{"n_experts": 128, "d_shared_expert": 0, "router_score": "sigmoid", "normalize_top_k": true, "router_cosine_scale": 10.0, "vocab_size": 4096, "norm_eps": 1e-05, "learning_rate": 0.00205, "batch_tokens": [65536, 131072, 262144], "max_seq_len": 512, "train_tokens": 630000000, "max_steps": 4488}
Below are experts of layer 3 (counted from 0) of a mixture-of-experts language model. Rows are named router (the router's row for the expert), gate (a neuron's input weights, with its number), up (a neuron's input weights, with its number), down (a neuron's output weights, with its number) and show model dimensions 0-255. Each number is 200 + 20 x the weight over its row's rms, rounded and kept within 0 to 999.
Before each expert's rows: a language model's description of what the expert responds to. This comes from a sample of Wikipedia text that the model never trained on.

# expert 23
It responds to: Capital first letters of names after a space, such as V, D, K, including the V of regnal numerals like Pius IV.
router,155,168,238,170,161,179,159,176,163,159,238,175,224,164,194,198,194,237,212,186,219,223,196,216,211,195,192,203,205,181,187,210,230,219,191,187,208,182,191,190,172,173,185,210,239,192,175,201,194,205,221,229,189,144,200,170,191,211,181,198,194,189,180,199,221,225,198,168,198,210,189,205,192,186,190,206,175,198,211,213,215,226,219,191,194,206,214,235,234,168,167,229,208,186,203,203,215,168,218,199,182,194,182,186,211,210,227,175,189,168,184,199,182,154,232,180,211,215,215,210,156,213,182,192,222,223,198,204,180,200,193,217,211,203,193,226,182,199,197,208,225,173,240,213,195,208,231,195,199,189,168,182,219,223,213,194,177,170,206,205,190,201,181,209,175,207,166,221,195,210,184,171,186,201,203,214,205,219,175,211,164,205,172,218,205,211,212,193,209,212,199,204,178,208,191,216,203,232,201,214,213,201,216,194,176,238,226,217,187,187,189,233,179,188,169,210,205,203,212,174,233,200,198,157,188,189,220,206,209,219,229,198,218,185,199,161,162,216,234,168,178,224,161,190,230,190,207,219,205,179,217,193,184,212,197,216
gate0,204,193,237,209,211,181,180,185,202,207,189,194,193,188,237,232,191,202,173,182,192,241,209,151,218,216,170,181,234,197,189,193,243,215,191,152,216,220,211,200,228,193,216,183,231,181,210,204,222,213,197,143,208,181,189,196,214,213,214,181,197,193,184,207,216,213,198,193,211,182,219,202,222,170,223,243,205,245,201,232,209,214,199,208,194,203,194,196,186,205,223,161,195,198,195,192,192,219,195,181,199,185,246,207,184,195,191,210,205,192,195,177,184,180,174,219,202,210,173,186,172,207,207,180,206,192,183,179,242,185,205,172,156,198,168,168,191,207,187,191,212,244,205,217,198,221,207,195,192,186,199,187,195,229,200,206,199,201,206,197,184,235,206,159,174,216,237,203,189,186,188,229,179,184,224,144,214,195,179,209,201,192,215,228,200,191,180,212,188,208,207,198,209,206,189,191,168,195,185,182,175,201,167,238,210,192,186,195,206,206,160,186,198,207,192,233,208,197,222,172,229,210,197,191,198,191,242,220,195,204,181,172,226,200,215,205,216,206,197,181,254,199,218,169,257,197,189,234,205,202,169,197,218,209,236,156
up0,217,197,205,197,207,210,193,189,191,201,226,201,190,193,191,224,204,226,201,194,206,211,160,187,188,192,211,156,222,169,202,138,221,216,184,222,223,237,187,243,211,216,209,187,233,193,194,179,198,191,234,180,172,215,205,184,180,194,209,212,201,194,216,200,225,194,197,197,242,194,227,212,193,179,218,222,212,205,225,193,214,208,226,177,186,194,197,228,221,209,194,191,164,213,189,204,199,190,200,191,178,191,225,208,199,189,180,196,175,220,188,239,209,179,209,207,206,206,188,197,179,223,238,232,175,202,181,213,193,164,188,228,214,179,267,235,225,205,181,217,204,193,208,179,216,194,207,183,225,208,191,240,239,224,204,185,218,187,172,172,174,227,192,195,177,181,188,187,202,175,199,197,212,175,191,151,201,202,205,193,186,175,175,196,215,211,194,191,199,195,187,212,190,192,205,152,253,231,191,219,212,190,199,217,214,209,224,184,212,227,186,211,216,187,188,241,221,213,224,178,178,230,228,188,211,182,194,189,231,182,188,213,189,181,213,226,158,212,178,145,195,223,204,202,214,179,190,201,238,200,207,164,179,173,209,166
down0,227,164,184,206,231,215,180,178,228,186,221,225,208,217,220,215,212,189,185,180,199,214,197,208,200,199,195,195,225,186,199,202,201,241,181,230,164,203,174,181,173,206,205,234,210,230,181,209,199,231,216,210,196,197,176,180,237,191,155,150,235,183,233,216,211,186,179,190,189,242,231,195,185,200,165,209,214,200,186,219,180,202,210,197,179,221,196,220,210,176,204,195,186,192,231,193,210,198,209,245,208,202,189,184,178,204,149,197,175,209,198,232,200,187,210,185,230,213,165,189,209,213,188,188,173,198,200,226,199,229,229,170,204,200,208,233,186,214,176,186,215,198,208,227,206,164,219,228,229,214,171,219,218,224,182,237,201,193,191,195,223,192,187,205,214,226,189,208,173,205,217,223,178,232,209,214,210,187,199,172,210,170,211,165,213,188,243,192,210,164,209,216,222,189,206,172,200,197,195,216,186,228,159,237,235,184,185,204,197,213,189,214,177,207,216,224,174,216,146,230,182,165,204,185,188,183,206,209,200,237,214,186,183,189,182,196,186,217,184,197,178,195,173,211,242,213,205,176,177,214,178,181,204,196,192,197
gate1,168,205,219,230,164,216,219,230,210,198,223,182,217,183,225,213,212,192,210,195,166,203,179,231,212,184,203,196,213,208,228,202,205,195,220,224,222,237,199,208,237,162,205,198,188,216,227,210,211,213,221,218,171,173,188,189,201,205,186,183,189,212,195,192,230,189,241,220,183,213,168,187,179,261,164,198,200,180,181,201,166,195,197,207,214,226,199,239,186,204,213,211,200,174,202,189,219,201,224,207,179,223,210,205,181,233,213,215,175,233,189,229,187,215,199,201,181,218,179,191,195,200,203,195,207,214,196,191,203,223,201,215,224,171,189,226,194,189,221,190,165,223,187,215,231,224,170,201,224,211,215,189,203,193,162,164,178,208,199,194,199,197,160,191,208,232,151,223,216,234,168,193,205,211,205,187,235,225,213,206,254,205,186,194,175,198,216,174,173,193,199,175,237,212,187,201,215,166,182,228,208,208,159,199,209,215,177,184,196,199,181,178,179,199,205,210,210,200,206,203,214,185,190,200,235,187,202,189,195,193,194,201,210,216,201,194,219,174,170,207,268,203,227,178,213,214,191,195,189,206,222,176,137,197,193,233
up1,201,173,209,183,261,184,204,207,203,203,213,207,203,169,182,202,221,188,208,202,204,201,221,198,164,210,189,185,219,185,233,209,241,259,180,195,202,176,210,230,200,176,173,164,218,181,181,177,186,208,187,177,211,215,203,233,235,183,188,198,239,193,201,187,208,201,188,231,236,198,207,211,189,151,197,216,206,224,173,168,195,193,213,223,222,191,173,197,206,184,224,184,152,228,212,214,200,188,213,183,191,195,179,180,229,133,177,212,173,186,204,176,208,187,232,167,199,217,190,182,180,214,210,200,215,209,194,203,190,202,200,195,167,176,221,192,196,199,200,222,189,211,252,226,232,209,196,191,220,207,215,219,177,206,209,212,218,188,201,204,174,222,218,189,207,178,217,178,218,227,185,164,166,218,227,179,207,213,216,173,193,222,198,184,169,217,192,222,235,185,178,184,202,197,194,204,204,224,211,198,199,179,210,189,209,241,171,222,202,176,197,201,214,208,181,203,210,198,210,181,199,176,173,207,204,166,179,202,193,185,213,214,198,235,176,198,188,191,156,216,179,215,222,165,194,207,172,200,238,201,225,207,211,192,201,147
down1,201,212,213,198,200,160,197,193,161,226,196,216,186,197,227,196,209,203,210,196,184,192,142,203,208,208,166,205,199,178,189,187,215,194,196,164,197,191,236,237,198,221,214,189,187,194,189,176,184,146,201,190,203,232,219,224,176,193,176,216,210,172,193,177,208,189,216,208,204,208,184,203,182,210,201,183,198,174,198,161,224,208,204,212,208,179,166,164,176,203,222,216,177,204,206,215,151,166,198,188,178,187,199,175,215,211,205,215,209,192,208,214,226,193,177,189,216,167,191,185,216,223,203,205,222,198,192,184,209,153,180,162,236,233,194,217,234,217,167,173,173,191,218,199,198,206,168,213,201,233,178,185,211,225,180,187,213,179,199,187,196,197,199,172,219,205,182,171,175,197,174,202,179,244,203,202,180,193,176,211,167,185,237,207,215,174,175,185,214,167,154,203,201,225,191,225,205,203,217,198,188,184,224,209,190,196,236,243,182,208,190,208,183,181,221,178,205,174,138,199,178,157,195,208,190,174,212,215,185,198,194,176,220,195,204,204,175,234,186,218,222,206,181,162,186,222,186,186,174,209,205,217,201,178,204,179
gate2,192,238,205,218,194,241,163,222,224,224,200,159,200,190,173,198,199,192,156,211,202,189,182,212,178,182,225,225,199,167,215,200,213,174,213,181,202,192,164,195,173,187,205,219,186,232,169,215,206,200,182,183,205,200,200,207,235,188,216,202,226,203,214,166,156,200,181,194,170,171,161,203,186,176,185,201,195,200,175,212,169,191,166,211,187,195,187,188,205,213,205,204,194,190,159,221,196,204,218,160,199,201,193,209,195,159,166,185,227,200,204,183,224,184,214,211,169,219,187,229,187,206,206,180,242,207,200,206,201,213,173,223,201,223,191,182,210,186,192,220,181,175,215,191,190,195,193,216,220,241,198,210,184,202,223,201,204,220,191,204,222,192,196,231,206,219,207,199,199,247,170,189,174,213,208,213,186,232,253,197,189,195,185,178,219,193,223,190,166,203,167,211,170,196,236,224,202,185,244,192,227,169,187,178,206,190,174,167,223,218,192,178,232,195,198,223,184,220,158,187,181,215,198,176,188,194,206,227,193,221,194,213,154,200,190,188,202,168,222,205,171,207,162,188,202,216,185,222,182,192,178,219,158,187,218,201
up2,190,165,253,224,204,190,219,249,166,173,189,191,209,227,204,252,182,216,198,157,200,217,213,206,233,211,207,173,195,241,212,159,224,180,220,235,222,230,164,222,207,192,189,221,198,225,207,215,225,204,194,221,217,186,189,220,205,175,190,164,213,170,192,217,211,222,222,212,210,200,196,217,196,208,227,207,199,167,176,205,200,185,191,170,199,165,182,150,189,201,162,185,186,160,209,205,211,202,166,205,188,240,183,166,190,200,225,214,212,192,216,201,197,210,208,238,168,185,192,207,208,241,210,179,172,203,189,193,173,158,221,197,199,197,192,211,193,184,218,235,196,215,194,195,182,236,196,223,214,228,211,221,225,202,182,187,197,196,223,192,192,196,214,174,207,198,168,208,223,227,200,195,224,201,228,178,221,207,167,175,221,172,243,251,214,205,214,199,223,176,188,191,210,198,183,176,188,227,214,199,212,169,207,194,196,194,186,200,214,185,185,200,181,216,228,187,202,207,235,226,210,208,198,192,187,189,197,188,200,212,204,198,207,214,166,196,187,172,189,228,229,194,183,192,177,203,209,238,178,187,171,185,196,206,200,184
down2,207,213,208,215,173,199,203,197,190,188,202,204,202,261,188,217,195,232,169,241,171,175,203,210,224,220,232,234,189,201,190,240,252,204,249,190,192,195,180,237,175,212,184,169,188,178,221,196,184,205,195,223,186,213,212,204,197,176,179,193,186,194,180,197,185,200,226,210,231,172,218,192,189,209,203,201,193,196,217,234,175,154,174,227,181,228,217,185,197,189,182,226,224,214,186,194,207,199,187,219,205,200,231,199,235,207,176,148,205,187,211,197,210,168,203,225,207,198,194,166,198,240,199,203,175,201,195,182,205,179,200,192,192,218,192,171,169,184,211,211,212,197,222,180,197,208,180,195,160,211,209,190,221,219,201,198,207,226,196,221,179,178,206,250,175,197,181,207,201,166,229,206,232,170,200,184,202,216,227,247,191,196,182,183,188,184,185,224,208,221,219,200,214,197,188,188,216,172,207,193,206,210,203,173,224,191,210,187,197,197,224,198,214,206,206,186,219,189,195,185,213,217,192,210,227,193,260,211,228,168,170,203,184,223,186,220,246,215,234,189,212,194,195,191,185,171,190,181,150,232,222,226,187,185,194,223
gate3,178,173,226,150,205,225,166,186,218,158,215,175,214,189,183,219,212,205,200,219,200,178,201,221,185,213,196,221,218,193,191,231,218,211,212,191,205,196,176,183,219,182,223,194,233,200,195,219,206,215,216,211,184,221,209,221,174,196,204,197,201,192,180,192,225,179,212,210,181,184,198,190,198,178,202,204,176,236,219,208,223,194,211,226,202,197,216,224,216,178,181,225,194,242,212,219,174,222,176,240,202,212,191,176,193,199,195,225,173,194,184,192,194,173,190,193,170,176,208,198,227,186,254,183,201,197,194,229,206,170,226,156,204,218,202,200,177,186,152,195,172,207,183,162,193,159,171,197,247,210,199,249,176,172,200,234,198,214,159,178,163,194,190,195,215,203,212,204,194,166,220,195,162,216,169,207,173,199,219,192,267,200,193,233,175,203,231,226,193,176,206,176,197,194,211,214,149,213,197,171,205,187,205,185,193,220,197,179,211,183,183,202,212,211,212,205,205,225,214,207,177,205,185,212,191,232,196,189,213,224,180,217,186,226,174,200,180,218,188,164,211,214,188,199,213,193,220,215,213,163,198,194,194,178,219,212
up3,210,190,216,212,207,193,161,180,222,166,199,168,193,191,232,223,203,202,194,211,175,181,212,194,155,235,220,209,199,190,173,210,230,204,231,219,225,171,210,174,177,224,213,185,190,179,182,223,170,206,172,214,202,215,215,223,203,208,195,209,222,205,215,185,191,234,219,184,179,194,175,252,225,206,223,194,210,218,203,234,227,196,186,182,213,196,169,217,227,194,166,193,200,232,205,214,179,205,196,182,197,201,157,226,175,224,207,236,194,195,198,206,193,181,185,216,193,216,202,197,249,175,218,216,207,210,181,222,221,206,202,187,196,224,191,208,203,226,183,214,202,215,156,168,214,210,185,168,216,198,210,220,168,202,211,218,201,199,171,206,191,162,184,173,189,182,205,182,208,207,200,218,203,208,191,212,176,188,191,205,233,241,196,234,193,211,240,173,183,202,190,179,247,180,199,183,183,221,155,152,194,158,197,218,195,213,198,174,193,186,166,183,231,215,201,189,211,187,225,189,187,215,184,199,219,172,210,184,221,226,198,174,223,203,153,224,200,230,202,224,210,186,175,214,212,166,227,198,202,193,194,170,216,180,192,169
down3,178,191,174,223,219,212,222,263,193,196,174,214,206,209,190,153,213,215,217,191,189,202,175,240,192,177,155,191,192,225,197,160,216,198,207,204,197,239,213,196,226,196,208,161,190,226,208,147,200,191,227,232,212,189,199,186,170,206,179,219,193,229,189,215,213,212,223,194,178,203,189,197,209,193,190,203,195,226,187,223,196,178,219,196,197,228,212,183,168,177,197,204,194,208,197,205,214,169,187,198,187,159,218,182,212,203,184,183,214,211,187,201,211,205,228,194,224,180,201,217,225,207,175,187,215,231,167,187,196,224,205,188,220,237,222,167,199,176,207,200,208,213,188,190,195,191,213,200,221,205,230,243,197,236,202,183,222,155,204,174,191,210,216,218,241,223,198,199,194,237,178,165,195,195,215,209,170,172,210,197,167,188,220,192,196,208,165,229,209,221,240,197,217,186,226,160,200,194,199,170,184,185,191,219,190,211,183,217,223,195,209,210,247,193,176,190,244,203,207,195,211,237,214,208,185,181,205,198,176,184,190,239,215,170,224,151,218,200,230,177,188,175,187,193,175,209,199,216,194,199,206,200,210,201,190,231
gate4,206,171,220,191,193,200,236,210,229,179,186,194,194,199,194,204,184,204,186,176,192,183,198,194,208,203,200,189,206,196,201,226,185,188,197,185,177,170,225,192,205,201,234,198,182,197,209,186,183,210,221,201,211,205,179,205,182,220,201,197,225,219,180,197,199,191,171,192,196,220,192,171,184,159,141,175,210,201,217,206,209,160,217,178,179,224,206,202,171,178,230,180,183,229,177,225,193,184,192,202,215,162,175,197,220,189,193,219,187,185,206,193,164,179,215,204,234,202,209,175,188,203,218,224,174,199,193,182,203,197,168,198,193,178,178,227,200,214,186,206,224,211,180,183,207,203,244,201,175,182,222,221,221,177,173,199,180,201,164,230,207,208,204,214,196,204,175,210,208,210,215,189,156,197,211,246,241,226,195,194,178,212,190,240,211,207,213,219,209,209,205,205,222,179,182,173,252,211,212,203,127,208,212,141,195,160,181,208,247,182,208,206,202,162,205,219,212,205,178,230,205,201,184,151,196,212,216,151,206,188,178,191,217,198,200,192,236,208,214,140,179,219,211,220,181,207,216,195,198,188,207,195,201,208,197,220
up4,197,210,194,218,176,195,175,198,184,192,189,217,200,215,222,202,211,171,200,172,189,189,173,201,236,185,203,171,181,168,210,183,201,209,208,225,160,213,187,258,191,187,202,217,141,199,224,195,211,164,180,175,199,184,173,209,224,211,185,198,170,197,220,185,176,185,220,247,210,208,190,203,175,194,241,205,180,187,200,200,187,182,210,185,190,221,170,196,222,197,186,178,206,176,214,198,188,212,193,174,206,191,246,219,207,195,209,161,212,164,176,173,206,199,219,206,213,188,173,162,215,185,208,201,208,214,188,219,193,188,229,202,201,197,169,190,173,184,217,174,222,188,208,194,204,222,182,199,198,227,192,188,159,219,190,189,251,210,215,221,203,167,208,201,214,181,209,201,188,184,176,185,195,187,199,221,179,201,224,211,205,197,221,221,203,188,203,204,199,221,190,232,189,204,171,208,205,171,201,212,225,158,187,217,199,230,181,215,211,179,206,206,171,216,219,172,171,167,204,183,241,186,176,235,215,199,187,206,181,161,206,149,197,210,207,214,198,178,157,236,159,210,184,193,201,198,193,219,208,241,236,225,227,228,237,211
down4,197,193,235,197,204,206,203,210,212,193,182,180,236,211,217,223,207,209,236,182,180,182,139,184,206,220,173,178,192,194,209,217,220,183,188,205,190,211,201,179,173,208,200,201,232,205,177,216,184,204,195,180,205,177,206,204,190,209,190,179,197,197,180,166,220,160,198,209,176,206,185,170,213,223,188,195,190,219,192,248,158,228,200,166,185,218,169,203,163,217,187,190,206,155,234,239,190,223,205,207,218,191,183,157,183,197,197,173,206,232,166,185,213,246,198,219,189,219,219,200,214,182,177,187,217,218,185,206,221,206,201,221,203,176,179,189,251,181,208,183,216,205,192,199,195,198,203,217,235,210,221,167,236,217,213,191,214,189,170,196,223,199,204,216,188,184,198,209,215,204,204,221,206,197,173,168,189,183,157,189,193,205,212,186,201,197,178,185,224,181,191,141,229,231,188,203,193,197,197,184,213,183,234,189,213,223,175,184,212,200,208,204,175,188,189,194,194,193,227,213,180,177,227,239,205,151,189,173,187,208,188,196,158,220,228,199,180,163,192,226,167,206,192,212,220,191,202,160,173,191,215,180,210,180,216,222
gate5,199,150,209,216,204,207,203,160,201,209,198,209,207,219,205,185,178,197,222,154,214,170,205,174,192,178,217,226,231,223,193,185,200,174,189,158,188,172,180,236,189,227,178,203,226,170,205,200,195,237,183,185,206,183,216,199,197,187,232,167,218,161,188,219,225,213,180,207,210,192,181,212,183,191,214,219,182,215,205,205,171,191,189,193,216,178,171,214,187,206,207,195,193,176,184,221,217,246,201,206,203,199,212,207,242,178,210,205,201,197,217,202,195,190,210,153,222,208,205,182,188,205,221,185,215,216,200,176,190,191,223,209,208,213,212,229,195,176,161,200,231,218,239,220,181,215,219,224,186,184,170,189,192,178,200,203,207,208,183,201,202,167,242,222,211,191,207,233,201,160,211,197,216,211,144,207,206,235,186,230,207,190,203,203,217,191,238,201,197,213,165,216,239,238,202,195,195,181,183,182,195,225,242,204,176,187,219,166,208,206,173,186,234,238,181,194,235,190,205,200,202,204,197,179,194,167,204,228,226,177,195,184,197,198,226,239,192,184,211,197,209,207,201,188,200,227,206,171,223,175,215,204,218,168,156,172
up5,204,206,194,231,201,201,205,202,212,200,202,199,199,176,222,174,178,168,219,196,225,183,202,196,208,192,213,215,202,193,232,229,185,196,184,186,207,197,227,217,221,191,192,221,192,168,200,212,188,223,216,210,227,215,231,231,220,221,198,210,203,214,200,215,180,194,201,157,193,181,238,223,228,194,212,169,228,210,223,150,188,197,206,190,188,184,166,195,186,206,196,191,222,211,207,217,183,264,196,220,214,215,182,180,213,207,206,193,236,203,171,203,212,193,189,206,218,237,159,185,225,225,215,212,202,199,215,183,243,215,243,204,160,195,187,214,148,164,194,187,183,174,232,218,209,187,171,200,183,224,203,187,240,198,219,217,217,212,174,224,189,184,240,219,203,210,215,180,206,189,186,219,202,210,208,179,251,213,210,175,188,192,234,241,198,197,178,223,185,179,204,220,210,186,196,192,196,177,192,234,209,182,150,194,188,183,212,197,207,213,224,181,210,181,231,183,195,221,196,174,198,187,196,178,178,200,197,197,208,177,195,237,220,168,249,203,190,215,167,208,207,173,214,223,190,207,240,203,162,219,195,187,213,181,231,188
down5,178,211,254,165,228,184,191,228,223,199,211,192,212,173,218,204,224,189,203,206,142,193,188,200,188,209,201,191,235,176,191,168,219,219,185,188,227,190,189,209,205,202,213,197,221,185,196,203,153,214,177,167,192,193,215,190,193,195,192,185,188,237,220,220,147,237,196,175,188,202,210,199,190,222,229,199,205,152,210,234,242,177,171,189,221,215,201,176,209,223,177,209,169,187,201,202,226,236,209,190,172,192,187,176,180,229,245,213,248,217,217,204,205,156,189,193,172,224,220,201,197,193,204,203,202,203,206,195,149,203,230,224,207,189,209,197,174,209,198,230,181,197,215,212,164,236,169,175,220,176,165,182,200,177,199,216,183,194,223,234,187,215,199,200,206,199,185,186,229,166,175,181,225,178,215,192,209,191,186,192,197,220,193,187,228,194,217,207,212,192,187,166,232,168,193,180,210,183,202,202,186,192,182,222,207,219,215,230,210,261,200,196,194,213,200,166,183,223,177,209,221,194,201,224,194,214,179,208,185,193,199,176,206,198,214,206,208,203,188,223,175,174,197,207,207,192,194,185,188,185,187,224,196,218,203,228
gate6,223,210,197,198,226,255,194,193,216,174,209,186,184,175,232,226,181,237,206,213,180,184,208,183,181,176,194,184,202,197,159,148,230,208,185,178,166,205,224,190,212,224,235,197,193,187,210,199,188,170,210,222,217,194,206,215,185,196,196,212,181,160,175,213,191,205,199,179,200,162,167,221,217,192,217,180,189,187,199,218,190,194,175,214,198,190,211,215,225,197,243,197,203,217,171,183,205,209,172,187,194,213,191,195,197,171,185,203,232,197,193,209,184,192,216,199,220,241,221,165,203,235,207,196,235,216,152,204,242,200,209,189,186,178,183,192,189,209,188,190,182,170,205,188,219,219,221,195,202,165,207,237,224,201,201,185,208,183,167,192,151,184,198,194,167,224,193,214,186,231,217,188,215,170,199,185,190,184,184,190,183,224,191,228,195,164,169,180,208,205,203,228,189,195,222,191,210,145,181,202,190,182,224,155,200,177,211,197,198,204,213,213,183,200,190,210,203,204,194,180,188,196,190,200,189,181,195,207,207,225,190,186,235,236,218,193,171,177,180,200,230,189,197,190,176,215,261,200,185,219,236,208,243,207,214,228
up6,180,208,204,198,177,172,210,215,182,215,168,218,232,193,177,194,189,198,220,205,193,173,246,218,198,191,205,183,209,181,196,201,211,193,189,208,194,213,215,225,193,166,192,193,176,202,200,194,190,168,154,190,185,201,203,204,160,221,228,224,238,202,199,233,205,207,215,227,192,223,232,239,192,183,210,215,227,193,201,202,216,232,198,184,200,195,199,174,228,168,198,188,177,197,208,198,187,148,203,244,219,225,265,159,227,235,182,188,189,220,215,191,204,228,219,205,179,174,191,175,219,188,219,191,199,209,205,192,212,181,147,225,238,208,186,193,226,213,194,183,231,216,172,230,187,213,168,228,196,215,165,170,178,192,191,186,210,228,206,199,211,194,226,193,238,174,235,213,208,221,186,191,211,168,194,188,176,200,194,211,194,192,192,193,211,201,230,201,215,178,206,190,185,229,194,189,221,216,205,232,216,175,214,181,211,222,181,186,194,205,196,214,229,198,168,232,216,202,188,210,183,207,209,198,213,224,187,190,195,179,208,251,203,207,235,210,194,228,193,186,173,205,177,208,221,228,153,197,186,233,187,223,181,175,193,181
down6,188,251,189,183,194,198,182,192,181,191,222,198,216,169,187,186,155,217,207,215,200,183,201,205,213,193,235,173,181,229,170,205,178,221,171,200,200,208,190,232,196,194,209,182,192,190,206,224,204,196,228,182,216,214,203,207,205,185,172,200,205,212,211,190,224,202,209,186,202,176,238,198,227,214,171,216,200,213,212,210,236,186,205,158,197,169,198,234,192,172,212,209,189,151,219,170,176,180,213,231,162,226,207,189,186,168,200,202,190,174,186,213,162,224,206,216,227,201,206,154,246,205,210,210,193,183,173,175,179,226,193,190,245,246,189,186,160,207,178,209,198,190,201,182,214,222,225,205,230,173,176,203,189,225,151,183,180,206,204,178,213,193,172,206,206,201,205,230,196,208,191,221,160,212,207,204,224,173,209,183,203,187,174,211,172,225,225,211,214,202,180,188,230,185,235,206,178,220,200,169,230,212,180,196,219,195,216,249,198,221,196,191,190,175,213,186,187,174,188,187,218,203,212,206,187,196,228,203,239,207,214,193,201,189,179,174,195,215,199,197,205,155,194,220,183,203,201,183,171,184,174,193,167,171,186,228
gate7,219,181,178,229,220,215,173,225,174,192,151,197,203,222,218,216,193,185,219,193,196,199,197,195,166,212,161,198,220,204,226,220,201,190,186,217,184,213,180,213,215,169,225,185,195,221,202,210,194,193,195,195,166,199,213,168,180,200,186,195,203,198,166,197,223,201,209,162,226,190,175,213,186,215,199,199,191,186,186,231,186,206,176,192,198,233,205,187,212,206,226,207,144,213,193,204,215,189,165,215,238,215,189,203,194,206,232,189,198,187,207,197,163,151,195,161,208,204,197,224,190,224,184,198,186,215,200,150,195,185,196,211,175,192,200,232,245,201,215,197,199,197,182,200,235,178,215,180,197,146,189,200,202,209,223,240,211,212,197,167,166,189,153,184,194,203,200,184,171,185,175,185,157,213,201,188,195,213,233,229,198,235,183,195,196,178,184,182,168,187,219,194,175,212,203,152,205,205,235,206,195,209,189,223,195,177,220,213,180,212,219,236,200,157,207,200,208,185,171,203,178,221,238,176,192,185,219,206,197,196,218,220,234,192,214,209,209,195,177,198,240,197,228,187,224,207,174,195,166,230,192,180,214,179,217,185
up7,185,189,205,190,210,213,213,205,237,209,201,226,188,188,208,152,201,205,189,188,164,182,180,223,218,158,239,213,190,224,194,185,202,183,191,194,205,180,179,160,166,192,202,187,202,224,219,168,222,173,228,211,192,228,223,216,189,166,205,187,183,229,235,214,215,197,195,192,189,212,217,184,211,168,207,176,221,179,210,205,213,191,189,208,248,209,246,181,186,208,188,188,200,183,237,212,231,208,200,198,197,209,194,196,186,213,200,211,185,215,183,208,208,227,215,243,212,204,176,184,176,121,206,183,178,177,213,199,225,198,180,212,217,211,216,165,206,167,191,165,187,193,162,203,182,197,202,205,205,211,225,208,213,187,157,223,233,182,215,204,204,194,232,198,205,202,214,190,199,225,201,205,217,190,220,191,180,251,204,238,173,165,211,183,234,212,219,232,204,198,194,188,191,181,186,174,172,189,192,205,220,184,165,177,203,231,199,198,204,216,159,207,179,230,160,190,195,222,201,189,195,237,202,212,191,216,194,200,193,176,197,179,206,198,185,204,231,187,233,166,189,212,220,203,149,175,188,224,192,198,198,203,188,194,176,198
down7,165,230,199,200,189,187,224,185,160,196,171,203,179,204,179,200,186,206,232,221,196,186,202,182,212,172,208,156,177,234,189,215,169,205,213,201,227,189,181,212,183,167,186,227,172,209,212,196,205,188,224,225,205,194,194,191,216,213,200,147,188,189,190,170,206,176,175,184,216,181,188,208,195,202,236,231,195,210,231,189,208,201,179,190,225,233,174,172,195,204,234,181,204,184,180,225,230,166,222,185,219,176,147,183,213,198,184,211,217,194,214,180,223,192,164,180,201,172,201,232,195,199,198,203,186,201,251,164,201,216,191,204,209,156,187,222,217,207,213,203,194,197,192,194,199,168,192,197,192,217,211,174,201,207,180,137,194,203,161,174,190,197,182,213,173,186,216,188,207,201,193,188,152,199,189,244,203,205,214,201,213,212,226,200,226,224,176,200,174,228,214,185,216,189,231,228,202,190,200,251,212,219,219,190,174,218,168,199,201,189,186,205,185,209,225,186,193,165,200,219,182,205,162,209,164,216,191,168,186,207,203,232,208,209,201,230,196,232,209,182,200,207,172,185,176,207,174,178,215,193,183,192,195,199,209,230
gate8,168,226,198,195,207,241,203,233,189,193,179,241,162,206,196,241,241,165,189,204,206,203,212,222,212,218,206,217,202,218,185,203,195,236,235,174,220,211,218,155,181,181,195,202,200,215,197,237,210,188,209,171,191,160,196,216,195,215,206,205,196,221,212,186,227,175,221,200,182,196,184,183,176,221,213,198,192,176,216,161,209,185,175,196,186,199,180,215,205,240,203,178,242,215,212,160,198,199,227,172,179,201,175,158,202,198,209,234,213,228,179,214,192,206,156,193,206,179,216,216,209,216,187,195,199,198,204,202,207,169,225,194,185,227,188,166,166,199,179,160,197,189,195,195,176,207,223,200,188,214,169,200,224,179,172,193,184,163,179,213,183,206,242,198,185,218,208,206,151,189,215,183,179,213,195,189,202,176,218,212,172,177,224,225,195,197,165,213,209,215,189,198,165,226,178,196,176,207,153,191,198,214,196,181,171,198,177,204,202,194,187,196,197,222,194,209,150,192,195,202,189,192,177,189,219,207,213,197,190,198,198,180,199,194,168,224,210,208,229,182,195,193,236,213,207,206,203,193,214,157,217,236,193,158,217,172
up8,221,216,219,192,219,211,218,204,208,225,204,206,205,191,200,197,205,172,208,234,189,174,195,233,197,215,182,176,210,201,215,245,199,180,185,171,184,159,185,181,213,218,210,183,196,194,180,191,212,210,187,159,216,214,229,185,232,213,174,203,198,201,185,219,181,217,169,189,171,218,168,194,222,184,159,178,207,216,214,221,198,213,219,177,220,193,227,206,214,195,165,206,207,210,167,204,195,204,237,203,190,199,215,221,180,205,218,229,164,223,233,200,239,223,230,211,209,236,183,183,211,189,230,208,204,155,214,233,211,219,200,218,190,240,224,212,230,226,205,211,180,197,208,206,191,194,226,224,210,218,214,187,228,207,183,176,210,227,210,199,218,207,190,176,191,153,189,186,245,226,196,205,213,212,172,201,185,179,211,195,201,217,183,166,202,196,196,180,182,203,235,216,230,178,213,193,214,209,231,219,209,176,182,192,223,206,211,233,190,189,195,149,181,175,188,201,212,215,165,194,184,167,165,181,194,198,174,185,182,198,207,202,220,201,214,242,192,173,235,159,197,206,212,212,214,161,204,143,191,217,207,187,210,208,183,172
down8,204,200,212,192,204,205,194,201,144,160,160,197,180,159,213,172,194,202,175,215,212,204,193,205,209,231,167,205,214,195,206,196,222,215,143,205,236,185,212,206,206,206,211,191,189,204,163,231,224,183,197,214,222,143,211,188,175,216,189,207,191,191,217,194,219,191,246,202,209,227,185,202,194,165,214,215,199,181,184,242,222,186,175,199,218,172,204,211,191,201,180,189,183,180,203,193,202,200,187,197,245,169,211,167,211,194,181,190,229,196,211,207,218,230,207,194,219,211,207,201,179,196,187,199,196,212,183,188,185,197,214,178,215,202,175,232,186,213,191,236,210,206,202,183,230,183,211,165,204,176,186,204,193,214,171,214,238,203,177,206,203,205,199,204,195,193,172,218,213,214,200,261,200,198,222,201,198,215,219,211,174,182,164,201,169,204,196,177,202,212,207,244,190,236,236,179,229,171,181,191,194,192,188,205,156,224,205,165,212,217,224,210,185,180,181,204,254,202,184,228,216,225,171,201,218,178,171,156,203,190,208,196,197,201,213,229,187,185,220,222,191,199,196,191,199,177,241,174,211,238,191,178,205,209,172,194